Experts of a small language model.
Experts: 6 picks a token, a softmax router.
Below are experts of layer 4 (counted from 0) of a mixture-of-experts language model. Rows are named router (the router's row for the expert), gate (a neuron's input weights, with its number), up (a neuron's input weights, with its number), down (a neuron's output weights, with its number) and show model dimensions 0-127. Each number is 128 + 24 x the weight over its row's rms, rounded and kept within 0 to 255. Numbers have three digits each.
After each expert's rows: "comes after" lists some tokens at least twice as common just before its tokens as in all text; "gets" lists some tokens that make up at least twice as much of what it gets as of all text. This comes from a sample of Wikipedia text that the model never trained on. Tokens count by the router's weight.

# expert 20
router:141182120156109156118112107125137122127110111108128075128122124146113124116104119130112129130124148168172108181162106111126143103127119117138112121145116118170072091128141111141126151130140112119109135148106137118159107117105117122097129142139084177153134114119100112075101093137161109142109090141146170105113125105150155092184096128129129101140133126108060096129077120125121172095104
gate0:146107100160121123100076151114124172117119146148120135111185126113080122101170146079125164167121135161098135158106133078136114110075131140167124115125146116194139120155101139110133141135114126088157125161128095130181099196135145120123146162134131099102142125084141132130155110118103138127125119162104143127133131110136134139116139122073112143132130145139141111119132099103148156152143
up0:184089129113120151115110147128133150170137156099133117129176120131099127109120153098135153123146098145148128135111147111108117115192143100123123124075213113153129104108110130114120129096145144117087122160116134114124173168137117122147109137121195119116123145130122126116171198138127139114117117171141131162116126152098116137126149091141072104136115136141126130142138119135145105105093
down0:138126151123116154133145147148137116131085173158073115117122145089138142115140116147090086082110123146128119067130158104130145165167126127116074119116118088116133109110156141148144145127134097151134135182132149103134108133128117132123126125135144126098107134129126172152128096096109123117113117108096101149148156138141162108107144108140091069090124094145091116174155110141083157089148
gate1:141130172078136141103124138115117083092098109139089126105177114112139123131091153145141104136144136083100138102165126140119100086112113201143153133118152125151122085131111123091125152150099112103102089128156110135118075132111126089127141175161132107110144144123141122134073117161142142145114107136154139174115133093155137108151122093149099118138129139143121170129163149147129155131132
up1:142148089148112160111106146093083142099166147144167134148119122148123087090151126105059121114157176150126159133082098150128141124120140110111120139177147139131125144133132166125119082182134156145135135128122131125119107124153095104134122107134167107159102139109121110100145129081101149103157106113142088130111142109112121151128116137135116129121145167115118127131140123089146063066137
down1:145177089097156115141107107136161148134121151133118126133092142159122172140093101110098135136127141133136136112111124119113152151135123097134118148142162140130111167157143091132149128138139148133138149134114153173113115180162172091134139142111167154095163140093169145139077116124149152151120100074134138130149083097140091150111150145143120078108122088091079136162131124141137129160145
gate2:165120146171110135158151114180168143110071150187088155132096135133138127143143121079070089161093100149117088141106124128147133151160174134173126136134122140146135111126102130113130142122147098117109095093154141157092151116135128131126126129151141157125133163127112140168100126071129103165128133126106166117125118135122093101115117133125173133137116125140094118151146097153118104130100
up2:131169123144104128085132102146115093093123148094119102140089135140149123109111131143162102140121128102110068154133138110094123127145158083133060116164130166147105124116144127140171116155091100138137134139146153137117156129167094120127133120169135149161089122133110132095086142126109088149156112133146097104108148133099101108143162104166147133163102157140098137159106092133128089125156
down2:166082138108148110081107111136097130163157110134126141119158131124129123129140146163115166118163123127108142123128115152147129139084124079100158133070130118150171140098116090098113130088138119112111158137086120085149102122113134169102110146127143135122127111115110124140150125160137121168080135116148115112174092162122136126110140126152125182146079085107147112075089130104147131155128
comes after: " of", " is", ",", " was", " as", "."
gets: " the", " was", " a", " is", " of", " were"

# expert 18
router:158174125170133133103112158107126103136133115081194137142132128127135106111100099141153133100133157125141087159175101095140140091132121102117121148170068106140085113127155118137138132094158124099103102148144116113158138139109131103069096142125092138129146135152121119137100119140138129141110135155157136115155160105149147123159121100115118101165093123076085094144098104131102145123129
gate0:133152117143133083106085144095105165147122110091131152139159142122102124101149101132084146105116107151116115138101138122121094149129158182118104092138151099143157142117132153107128132138163126092151093127118113107194119162118121140120126130106100103086128130060115123164112124111065181134129100166151140154123160138101146099106137110129082139115130125127122150143106118111168117150139
up0:143121144142136151129178170155116127130122128107149150144133102156161190114144079104154187153129129128117149139108116149106095169151135146112146116096123099145134091087106114125132108128128121129189136133082138102159178160079116136090116161142175128138131158125108117115147125171141172121133106160138143141150131170126141126117160073138126123129119148105103147110161143135112139123134
down0:124140140122116136158122155136130125099093146188101140152086137106086126125152146109120197102119140128126121110102092100098135099162097139085098131126131107147151110098152130141145141108132114103123117086176139123137150129141111149124111134144160157122091131106120149163116147157121110098074078110081139124109129120179128097122139067185150115108139107118110132138131123141143116111167
gate1:148123137133131137124146122181135096105125120135124155084161120109152095100121160148129126128132146120123128059183140103153144132137124129144144154156132108121147111128140154149108119171085123077131133063120105150102084164095124083168141122157131095097134096169141110135109112146148148113099123134131147137073116103125119126151133159112124141136122151121137155094129126098176177102109
up1:098125091125074086089130118191131141089129098160124138144090131151114136122153119121104150127143147163132148099155105150079166115147127103144103109123093129118129091137134155183116091131122167149090114126118152133128134084119142119157138121119133138114119174093145090131137122154119162117081099115134125126118109133111119125153097161110139125146094133147125107129184092109101085092118
down1:153143132132122117155154142141129172109102081151140061156098147146124119173113117113090136139096111103097130127093099117145136159130154067142149119142113153155139138174158101122122107089116153132129123123091135142136140097140142094125132160064118157126087140122132112118120145134085095126092094141143109144140168135134105112125160098119156115141116143141081135163170117131116090152150
gate2:127081135160098143138136106140124109131128160137129147139125085116143159160119121102099085129086150122111079153090118099127107098144115198096145103129122141139167109165098152128161140155137113164143143107157133159129140128167142097137127115101185126094152124179140135133083142086126154155130127127144135129139093141135082120147100125148149164109106130119105093157134118112171122124157
up2:136182099136112142100119125141102138137104137084154137090088139111126116102102140136144089119108126105110131161113126128134097143145148135128156134117110126125109132124153055148159118123109107140148130126172156085131156130121108145064105121177118152133113120100096128121110106164131118151191128117182078115105125167129126109171177145122141117131082144108100139135131110112138121086106
down2:130075122111114116094155145131130130181165130111128138155172110145131146129111146146091129136148108151112153138161123132132186153098109113149150121092153104143159137108168120106088111134116135126127121147089137152109117101070083159125150157084133084145098129117080134126128115113105097125089130121145119105129134120169133153146138116136155138127142110126184088092091171152154139148111
comes after: "\n", " |\n", "|", ".\n\n", "s", ")"
gets: " ", " and", ",", ".\n\n", " |", "."

# expert 4
router:127146107162081128102127124107095060132121094100163101130104128134135148113105111095145159140118080140107097154149104121149156114159120094117112109153114088132087097163154075158101133093135114118126112136097078137138098127095082099120130124131127130157155132127123098084101121130134169149083102141120172109102139111131117113126089110118109128153109125125112081110113114097112137140138
gate0:114157098143122149093079163154101121097118082129149131117136141132111113116168117099132156173132130133116149117116126103102124132113105146112115126161114117144163151147157104130151124129096130080139129126146083082165107193130119154114141142086111124091166119066123142165116128137145131076137164139116158102123133168101131108141118100083119113111156142150143133114136099074123117096124
up0:180141146089119129122164173125107141169131137115134148139159097113138141095161129101167149106129128163126107102116123107149108127135133116139117112077156093138093116089142109113129113091118100138157145179166134131139124164119119140136110098114137114116109139150107130144108177171112141081147094174112115145070080124100154104121130099163134109092130166118129118134144126136161105159157
down0:097174143090138108122127123139115165117057135146097152113097127082118126129153148143105168125099116133122129115115142105133135154093129114078103163089128108165108104096178147142165114154140118155127131156115142090139132119125078160130132141140141104122107123115110164121095148158142125152113082121079127105129116145158166118100169107145156081130136148096132095141133097138105147152118
gate1:124095140160125191108103159144089110134116080135078145080121120135177085130142138155107110153075149078137140129142155134177163145127113153139136148135143117106154081103108146119162142178092114110119114122130107164127083128134109136134143140152151169113117136135164142129138131122156150108100111098104142137128102143162142106121126097146112145142113145089132134113147137099135184131133
up1:148106111161103106131143119121113182085154114130137116158096121145105127113152119080129124085166126150186110113138118157133136172147139111120118081149126130157177145135115106151111111134090120137095125147162125085085133066131142081146113134105142113152103116128126119159157112102120161127151090135144102131114142092086110118159134141136157118132104160162121141141168118120146083125156
down1:141169074129118131158116113162146118144106118137135105108083139111153086139097097090077128108113110134120132137105109119083131159114101135121177139170098119104109151179162120143126144093123152118129182133170156166126129109134129105135163113125125100136155131150132107090114138134142116146104092119115156121130136125119101085136145177185122117112122143152086139141173123142078126126127
gate2:157138123134127121145124120183167104131102152158104134123063144114131108143156091127101083122150155094135118163136118095119139124153122125144113136146099140149147084147111136123138098189121143137142116100117146179122155117120149117134142122168142151153153146138138103132110080095117121162146128134125136149112130147153093081095062116147144081127125124152113129172163082119162122106147
up2:160146076136111151085115117129100126140142128089139110104107125128163100114094120101105131118151146080143100130150131107121115149174191155154124120174115147180129095134123166122158138133115127134171150119130158108125141117150119112093161096173150172156156139127115153113114087136167100117135112126130103118132131134096127086137091187117128088133139112125126116126118094096112131093151
down2:120137083131157103095151131100132113153125121129135136122186136141088153114132099110133182140169092115113097152148133108140112079092105083119115123083140070104130148131118101108146135072113094120118122114063099147129166129114118105139111118088135116115174114133104104112135136104120135152115136137137145110168124112157097150110155126129119147181155126130128120093091126122138143117083
comes after: " ", " (", " M", " ad", " An", "i"
gets: "20", "19", "a", "p", "o", "i"

# expert 10
router:136128100134103124090110155114107111135142132105155132139152081153087138095087118116137139143140098143135091125137127129126151107110133130095117141177133130150141109144139099122116164104145129115101133144134150134165134107082134127077109148131137138159178155159079111131090128131137132185100114150145141073105114091156126166157083127114084103165127112109127105133122087083123172097123
gate0:128139094118122129101058161115093145109116134136156116140156090099112128105130128093155142117139096107107078134131105102106134133120085138110136101150158113152156170135122146096126137149118105079152130104097173085150109119099105126139125095088130141089142114150084121152128098156118135158143138127123118126082133132087136097130141098072130112124157120140180108121104114096164121154138
up0:142116141095135111165159148149108147160134130117161122105184100156149126109139136131174175116164120152088128136075144135105128112113146119133107114116139085090116149120107103102152111123125122104134174145160152105153140169135144127113124164154125089137115140129130133110114148131134165099147091118102108123127164151135170114136143107138118055103136159099096146103188121131104088141106
down0:156190125103118138118117167128127115128121139153112091113109138127117152118162133152150114089149097150093130080107122126130137139136135134147092156111126100136128087106120149141173145161095126139123098133157123177140111132122093125147134169149176154128098132106114123163119160139112143140132101114105118167100117146123125085139173097150128102116194116113109116105124107143062178102151
gate1:122145185155149122138151161158112131146109098148124144130110113192145095134096136131127123151168098092123143105134149129160146111087145164169128136105147140072144111127137091142105144185088088096153129117132120118132096132137137131121158148150129115107136130124159154158145138112187144122114122151132130124111169094175095125164134145118112153121127111073113141122132119103129184137155
up1:130138126121126135103132140150122194114103109158120161155079125130115106094173156118108149110183148136118124139123122139085150134160130116123139118126137171125116145109123119154124119220130155149115068121107093119087120089120131098146117102146115147124123136110163084129122114106125153127105077138138134174150139105118134137143114112144134088127112119101134153138168120149149078087134
down1:131130090150127144109126106112126119097108124163110142141105131135125140106132133102089145118136133126095146149084106089091092115163118111156118133140100168123111123136097102140138105074134171122126135119166148140145177129150161110120120110125128148162142128125148134116082161164130132085175123141113156101124110188080094122111154122152119108139123196115074134151123105152134116146172
gate2:175155133131112114148143121167149096141132164140120138106085095121148140158120163110091094121104139119150133139093117115132129150110130154157116134160104155175145132120146120144124120123100089131129123106158121152081170112155102112115144116168153121135146118142105141125117107131087090175171127158120138116108135165157145119131113133150153099152059125134108149124215109111132134090127
up2:169158090134124145078149100109100144114153127102136115132114125159143141101118165169169132119097162121136051146114153116120101104139157135169144167144102131128122107110140124152176114136113120124151125160148139133107121101146150158100140126167145129108117095140103154123110084172132108124185095149111112135090142146081127110147124138128146123137147153109107142114145070133086139129152
down2:098126111110132096124135146109116137138137122124133101087160122105090154126121103135122161126179090151142101099154155117137136150091126115120102136065136101135180142128089106091131104139127136113097151151094094116177132122111144128112127112091139110092148113110095125170149138119114102147086147175127145137156143137139121156138155111080160136142123089141152113097058152151109117148107
comes after: " the", " C", " P", " B", " c", " p"
gets: ".", " c", " p", " f", "m", "p"

# expert 6
router:122141073144112161114119094102097117127122132096149108116161090134128106084119120101129126141152128164173110145152123108145144112116115103141114151150083128180117104142140107131115145088133095128113096160107152129150115131115089115119122131150115192143155107132070115080113113121151129187118103144172142110122172117161135125148088133091102097142117112128081099131106124118129155107113
gate0:115104089146117121112073147129123175118128123144118122106145112091070149123134123107135144158131114157153128112137122134109111108128103124172101113133147110183144142138123110095077170143117107091124132131138098100182101188128105107110166165152094121074144071122137146138136112109142123125103162135121156136156139139158151162161127138101118117115137122168156155123133103105117152093127
up0:160105139121130137069158103147151169110130090110094093099181119109130105119118076114154153159115134107145137102141162142146115118143148081148120138105147121141119152129106101126078133134108138108151115159121127131146180140122127164118124121141104102150102127142122110129128148155117189098136103165129083092125155126104162135138168093137108066104144138103131119118123082112111155140150
down0:165162111105129157141111179109140105147066140166093154124142150134136134098133097139103136083118119129144130075137139124134163145135105135136095149110103085117146108106183126142110120118137094118167156196122135118106126138131079140124105119170149156100135113106122147103129096122123118135110148126155112140152136138135150122110134105153114085114134116126106120170114075115089174087122
gate1:148162175109128112128142137140114148151116090091115167069147132119169095125124134141125128154116148101124111084110107114144138143067154151121145125148159120136102098127119138142126108184085092119113058098178098138117090137154144082142100139124140116133172146157087143137121134144142138167144115139115121111145129162142118102140149111136114115125119152150085107106175121131148152127140
up1:087079091131096139150091128127132156116158142161145077158110102097113122137188145148084136119162119126154144121114132134098121100144110100159109142158112124152140128126099152163125100148123148129161144097135119113113136099074108132135086147111110136135111157122100092137110086137160131141129086127100070141114170108102115127150120123127107135138117152110143091126150115115104067089126
down1:141167090135134172184155085166134113112124146140095167119130097146134136126123114111058136122083142120135165125145146109133149128132149110188139141151128175155109134169122111121151100102117129157126145118131152132087155130105126123154095150137117141122113130115145144138072098151144142113096111086096152119137131140134115149113174134135160102106113130120083130128116080169131099155162
gate2:125096102120147124118119124144141133118083124169087159151082105092163109135160074142103079123115100135152137147123156126124142125155111108137098102111107153134141137123124149150107110172152102148188125141141142087080112126146092136156121126141147099154119157138107114136134119083105129162173094178115154107097146156134098126126112119120146111111116128111087116163189113116141108124137
up2:122183083122131114075131126123110115102122149098140105174096102139144136102089101119141083113087146123114111156126125140132110151157155120155078153139115187126131125125137128146153124154129147110179119100117147139125106106177126118111129129150132120160099174136147138130113116148109105123168101141114089083105165105099090098133119131136108112115121142065123151159140114120099098132163
down2:120109057128171102128166138107132124173172141151153116088153140153112138106114100136134166139144108169151138129133121118144138139106084096102112153059162087152164115118134120086171128103118119118129142155110109157139121119137101107109116134129141156115144097148109126120106129103116115117116104158074136118170148155152122126116152135118134176163121096150162140112093126129118114094089
comes after: " ", " of", " the", " in", " a", " to"
gets: " the", " a", "20", "19", " an", "1"

# expert 31
router:144115102140111133107115133105098108173113108083154108161139114141108125125107124135151118140121093133128114156112100121148162138106103072135055111143122084154122108194121112142133147123158081127141091165119166167124103140127084111135121103156142171143129131152092105132125108107166144142110111128158129129108132117136117120147114121094043128140129090133134115132122108126097150115101
gate0:151173118126132128087070151130093121100120131152124089114165131145095136103147133100170140108121123147112101130123145138111092152159113124126087095136112119143165147142112110139156127161102112090118092106144140129165101182118100114134144152097072140083162101113134128186117115114126131148135147123112129119092105141096114103147140099081108128088149137102150100154147096094138105128108
up0:127123103118083140125154205140155103132155107087149151097161106142137137116118133105133087124096152143086111141105146131089124141154125119113127132136163105107156081102086124131098123111154119143165165139152115096150150124092126136104109129131146090098151154124107118143135175153154141103162100131155105126137146160100167108122143091165103111109097153129132161125140113146089132173155
down0:138172154104136136147119148158129118111088128147058101114125084126109147159148136111115134121154133132132151101115145123106165137124120134106101129165135117126135075094080162097156141102099144132153099164154164125168106143150104167095152157122150138095117098112115158157143121149112138144115126135079104142140141123131149095123123107145083095108115155107149167161165133137116185129129
gate1:136091152110142149139138145102087142145122123120152165101126162145143102111155150151138103149123129087104150095166136124148130113128082173156150145099156133108148093106062154177124165149113124159115094120160119113119067122123143133147132118167146099144144132148134121162134082144126159156159102148134143145130157111153121120115148082093094109152120148102092133124117133118157176113123
up1:141144119135095122113151148135158200141126126137120089174075095104071085119177181108111143100160110137115124104141082132129145123155149073138126140136159140128115130167133133137115135161126143142103114142167129121121115124163103099150106128113136108135110109108117093127139119099078125113120108163146091101098147143124148114104120125094104141133115169101109096111155103128122099153095
down1:151172084147093128161134114171118107087123122126135132118094122121157153137116085083107135102081173149106140164122128133110096176118102142167171132156142148105122165148119120131149121078118135141126181108165138164119140125136136089114147105120121138151121100131187117131107129126162131136091097141099102134094121159127123108147134125128146101112128145149084093142165129170104116125133
gate2:118129116124102103151118104174140163141094177128103168105078130136119133107124111118118051123140113107153144165097101105148124164119116159130097145131098144155125117142117159139113140136120098128119106119166168193099144103153113125126163103144184156147150159151107121117080120117135129129127107118139127122084135124170103114118093125112102069136131128127120144145149123104112111171122
up2:118167092125103102088117106118168129071082163089110117142106137118125113114120181107095075114125131108151103154161109117133118136136136144142111169152097166161123124093136101138161149115116115108140135131139173151098138114156146133112119161153148155149125109164147121125108125143152121122154095124127093117112125127120098135158124161066158113124096161125106113105103075097108097109118
down2:109108107107131086089157141113115097172155103136159122133185166123145132102115121159132156170127107142156109149124130164151146105124126102104126151082116066140139142120124143095141118113102114111104128146082090127133177131082081159090129118124141122125147130147089139125148131115122108122072118162154149099131124110157115121143119121127150141132117109164168138083070132120116124151115
comes after: " ", "–", " c", " d", " D", "-"
gets: "19", "20", "18", "17", "6", "2"

# expert 7
router:132144074143122142069109128116102111147119126102173105114164102147122122115081118110123144124147130134158093142166099117134145100118091105114124141165123119153109109120122095139129148083128097136083106149110121135162143122103108128095117137127099191183142139163084095086106119141143136158116079142171139066121133097141139139150096132135113120164142115122114125125113103109123158136106
gate0:088114115148148113094075143132155151164117131142155111112148131093109119089129124113105141128101141168119119126110123103090089115106128124119112107139152106179164171126136131135123141171112088086126126136120111128169134199127071155133106153107104124103135142130133131162127099149112164113107114158149144122102171139116137149175106111086132137110134088131184127141137094102139150115139
up0:170118172127108137134157118148191113153145129082186138099177091157176119098127108136137140096141110129119116090123108150175113140172138095171143121129167118118166151109131107136113117103150112105155148107139130158124167147071142152108116146129147076137138125116093123126111118159137139108154126162128131132144126129108149115098154125107089122143110112104132171119122120144083119135100
down0:170148157100108148137109147137123114121064136142103104132106127117112148115121088139104150109156128144101110106109149094148156116121123133131109124179110092122122134101126163107140112133109076099091117135138087120106080144123076153123118146151142144127132096161106158147128095096175113123106112107107121111125121152150150117129176089138111072122125148085080081133108129113119164108121
gate1:159152191105112170150126163114124148126166133138138182100115116161159101108099154091153118128120167106116141117151111110127104139116139154139110128127156123133137076149105148147130105161117104134114057107141096130132082126121132053131161097119122137135163138173113145157125150137120159112131106131126131159116170142145130137141120140144113121146103150127131140102143129147190164097139
up1:114083074152123123164115140109119162077143125161156113129099102121095123112186155138126115086126127126143125105147156189135139132156121110105118106157139126123176146117103144154129104115149146146128129163181120135116136109112136110094124123142128115157115144137151086124134122106148143130114106148106100155086122163108139088156113134175115120138074131105137081090163138116126072141122
down1:168124103145103155152151145135135110103107109163126121143117135151164131148157119127124128125098138150124151164109127146126134145163165107171163132150123173123075130114153068141129078116143129153087145119103177124124136140149136098148129137132100146130111145119161124143080156103126153147135122098124186127116138158109123123099143121121141075127114122086067168127149107136075138149163
gate2:148101113126146148131107125150125118104131145140110110105077064077136099129181114110098127177102133121134110135101115078118138124147145144138152122139096149137137126128146121138151156143163113133141163097195161112080127106173143115167124109148135136121113142117120120175109102154104120150132125134156149115140149124130116120142121138152099077129092107083119161155193139106155129108115
up2:164141109106110101095124078111105124138150158088150106166140104105121118120134137076091110097147131124143087114134118117127120122195187106154149154129106166162111122120141122133175145144131133135144135139098126107112074147141118134116155145164142142145117137132109120117144084158116120110169114144109160135094121135101148111153112175089163158168134139126090104134118077147113112142150
down2:099113113096141087120147115094130119180179159125122164100163157140169115121146125096139169162154108168135087110126138152134142145101087092123141147086158118137144112106108122077129126129109112131121146168060103103163090135125121150113135114109116116139120142123120101140142129125103129159135143146111161120109160101143105135105129146112137159183150102117177122108081117143132116112152
comes after: " the", " of", ",", "-", " a", ":"
gets: " B", " C", " M", " H", " A", " G"

# expert 25
router:173152130148128129112093104113117061133100123091150089128138088136099110128104078145153144110134130121125076166163107139126151105114118127129124150159112094147095087114143095134131135109132124078116087149104107109161121101134118128086108110130133137132129115165111110129095125122184147149128111150133160111108152086139118135171100113145111105148131085104077115125106109124071136121129
gate0:120134085132122115095103162141141142124111097119137127100168096171110160089149120074115159138128120131121127142119151112153088124134160168122091120125174137149137139105118136152113147143110084058149105115107139118178098166131106136147153160121114131096104077119132116168107113106090162128110129088126096153131108098070146122135134135131122146146145111120148148150140110084136141131161
up0:164130118088101104145159148123108147140098149086185165123172119124147117106128075118156160120082159152141110154103136128131131133151112124130135131073150121112133127073110132126113139110174140126155156125173153129166142167103110166103092162133145105101160140164129116138107161150139169111137077144110101156105118170134145128144143122148091102120096124104125148126129129147139134120103
down0:142118113096102137154131121126158102168078155152101143137112122112101094103165135110114154093140138152135132110090153111138130115151145113079091124136165097155113100091158135125162091139151144118072145132138164118117115145112149185142120152168125140101082135140135148123113116159127107125114108087102107160085119109175141146126175141185143100106130131131113111137137117124092112121159
gate1:141093140131092139114156139141125107146078087110104141079158102146144099138102152154145095140144200133142128096162144094174140105095120158113120159107158139108141114114135104142161152154088119087105146090144114118105117155126138124108172110128110090111154124174121128168131098133144160120090111126106135124147146124125136126163160140101100153113101165141130153104115151129159168128125
up1:113138109152089115108110121188158165077170080133139143125122164121136116101177164116127109074113111178130127122123133172101154120135112090184118099132156119117103131150120149150090115167135139125108106151163141119099120101124097128151094119121103149140093146104151117112157112109118108141127115156135108122092166145152137085165110097142143111139139136110150121130165110144137090114130
down1:139169122154112104154110118126125119133129158118140118149142147122139135140150095077104142095131125123128152175110135131112106121123135084198112125102118132135154145157086075125106091031138145115151117142151145132108141114133155124085147149104125160122172138119134130110106116099147193127130105099115112107108108148138106159128128164150147096127122124148092141128157120134112097128175
gate2:131073157130101120185113135167150151132121164130135104112091137123093090097134161156133115135119088088139139131112127145169129112121142132138161116152127121139156116141113143124140108124115092128133118115172119107111137157176131159134115108165134110150170158102088129109122096132122141161131144166110158105154108160123081153134106154129127123141079109143068119129196093115097123142118
up2:144145099096133096085145085152103143132087136117143098152093129120135111107124130124140120109153130117108102100098083112124096117131125111154148133120121119127145119084143119139139136173105121163192122148160129148130138125131143116119130161176090135128107125137134137120070094140181127148146131160138118112107117094090119115142148158112145151136138107119047070124114070107114108138118
down2:110134147135155071119140138132152097174128149114121134118135130106102125105121109159160187130169097170138128129133121133137157125130093105095119130125128128127176187089151161066137116121138110116096145142096098152152149115107089121119125106108144101141154120121110113121141134096145123180126118138128116107134065156137111130132132124117121180141117125139200135085117145149078132121124
comes after: " |", "\n", ".\n\n", " (", "\n\n", ")"
gets: " (", "\n", " |\n", ".\n\n", "\n\n", "-"

# expert 12
router:144165095171084139080107092105116120147137115108179113139157106131137109095109111159140129115121159146144121159171108107115156113124108116128129144168094118136113101136138078122121144090132116130100124158132162124134098116114110126077112120155096191165139134172115103109125097136177103162118129135161147115102158095145117154172109116122129111149113135102079105133111099115122137099132
gate0:093147101114123149100090168117135198136165118170123135093128145103080131123166116101139143173133130156121132127137113125082117112095120135153092096147147142193170123162128122129116130148090094076113102105121126102165114178097115131126164170133105074153121128128149125108118098131136120149120131146127160147114131156123124141125155136121118135113145148143144115101146069109131133124114
up0:122128132125145125131130193101133166169123103096148150087132105158115121123134115149122134107134135126111110126138128114118170150177160150097105107128166145073121141096150119154157120116147149146162157136149159120133124169149125158133130112078166135105144159118093130125127167153110136102124084145142149144130146134115175171074182104136093084161159150132117127111143137145140131157107
down0:134166131103133177114143195137132137156115167153127106133122158085151100118155110124125151111136131129067169091121116108116194185090131127133112135137150120137172107117144125141123130088110072117160150150171111113105110118134137136140117124120160120098124126134098177151120117124140093116118141093120103141133149112132119146135141115131091108089143087166125103157143111165135113119158
gate1:160149119115145109115102150130104095159159117121101162088143147118159109124107149090075142151135144107142177128131115099128143115108127154121106141089153115140134091168105142130088118200115066086126144114172121123125085131118136100150151140130132116129112137128167099181150135164135155127160129098122138131107114102141119086114124149126120120138144100093110167129120159162151168130132
up1:106125086139143145105097138130136166090128091112141138122082109112125121148134148079086131087140143185119128099111141145104147114156141105134122096151157153074135108165163135172107104164142137099118098107170124154125116111130129085167122123113115139169118133083146117123161162109139159143172118119158083132121132132118141123139125125156145128135132096124118127131163151088099101080102
down1:141122089180090125166133138155119127105140141144090130112117118098128138100103098123134081135144135080132094086140130128127131160148109110154159128163089140110101165168133124114124152073116172125106148129103169132142149105178115102138147161141166155161108140130152115119102147147145151139152098088105143116153129126114098145112160131125121127101102140142126138123142113127081098181180
gate2:138123134147117158138130122122172073146114137146090109151085108115141109130141133132107089121138131117127111158107106090130127112144122098184132129161145155107102099144130129108105126167081103086143154092160155102116129131162143099086136110111131136130140107119117113132089100118126135135158134133145121095114094161110113134112093113162133068097090137126080137167177086162150117099100
up2:107157130142073141122167135144117148097138142100166120113120131124145131139133140136133124070121132102081060144147120147126118142171146101146139145122115119145124122129181117134187131160121143175132091121131110076104111109141101136098121131160108112147135119157154130113129126160164105148168128128099123101109169149101120126127108154124153100144090093114075121148106083163136124105092
down2:096117118108194104092141163117150102151136143147134124096185147154143138106087121110110162154175114129128112145167101116135121094109117117121094115105100137137126130142078156119130147127114135099150140111093115136137151111107089162134133126145124107139115096151100109129137144129090121141100136138133152100166141132156135121128144145111127157182131105151218105062120149135139128148118
comes after: " of", " in", " to", " for", " at", " and"
gets: " the", " ", " The", " M", "'s", " a"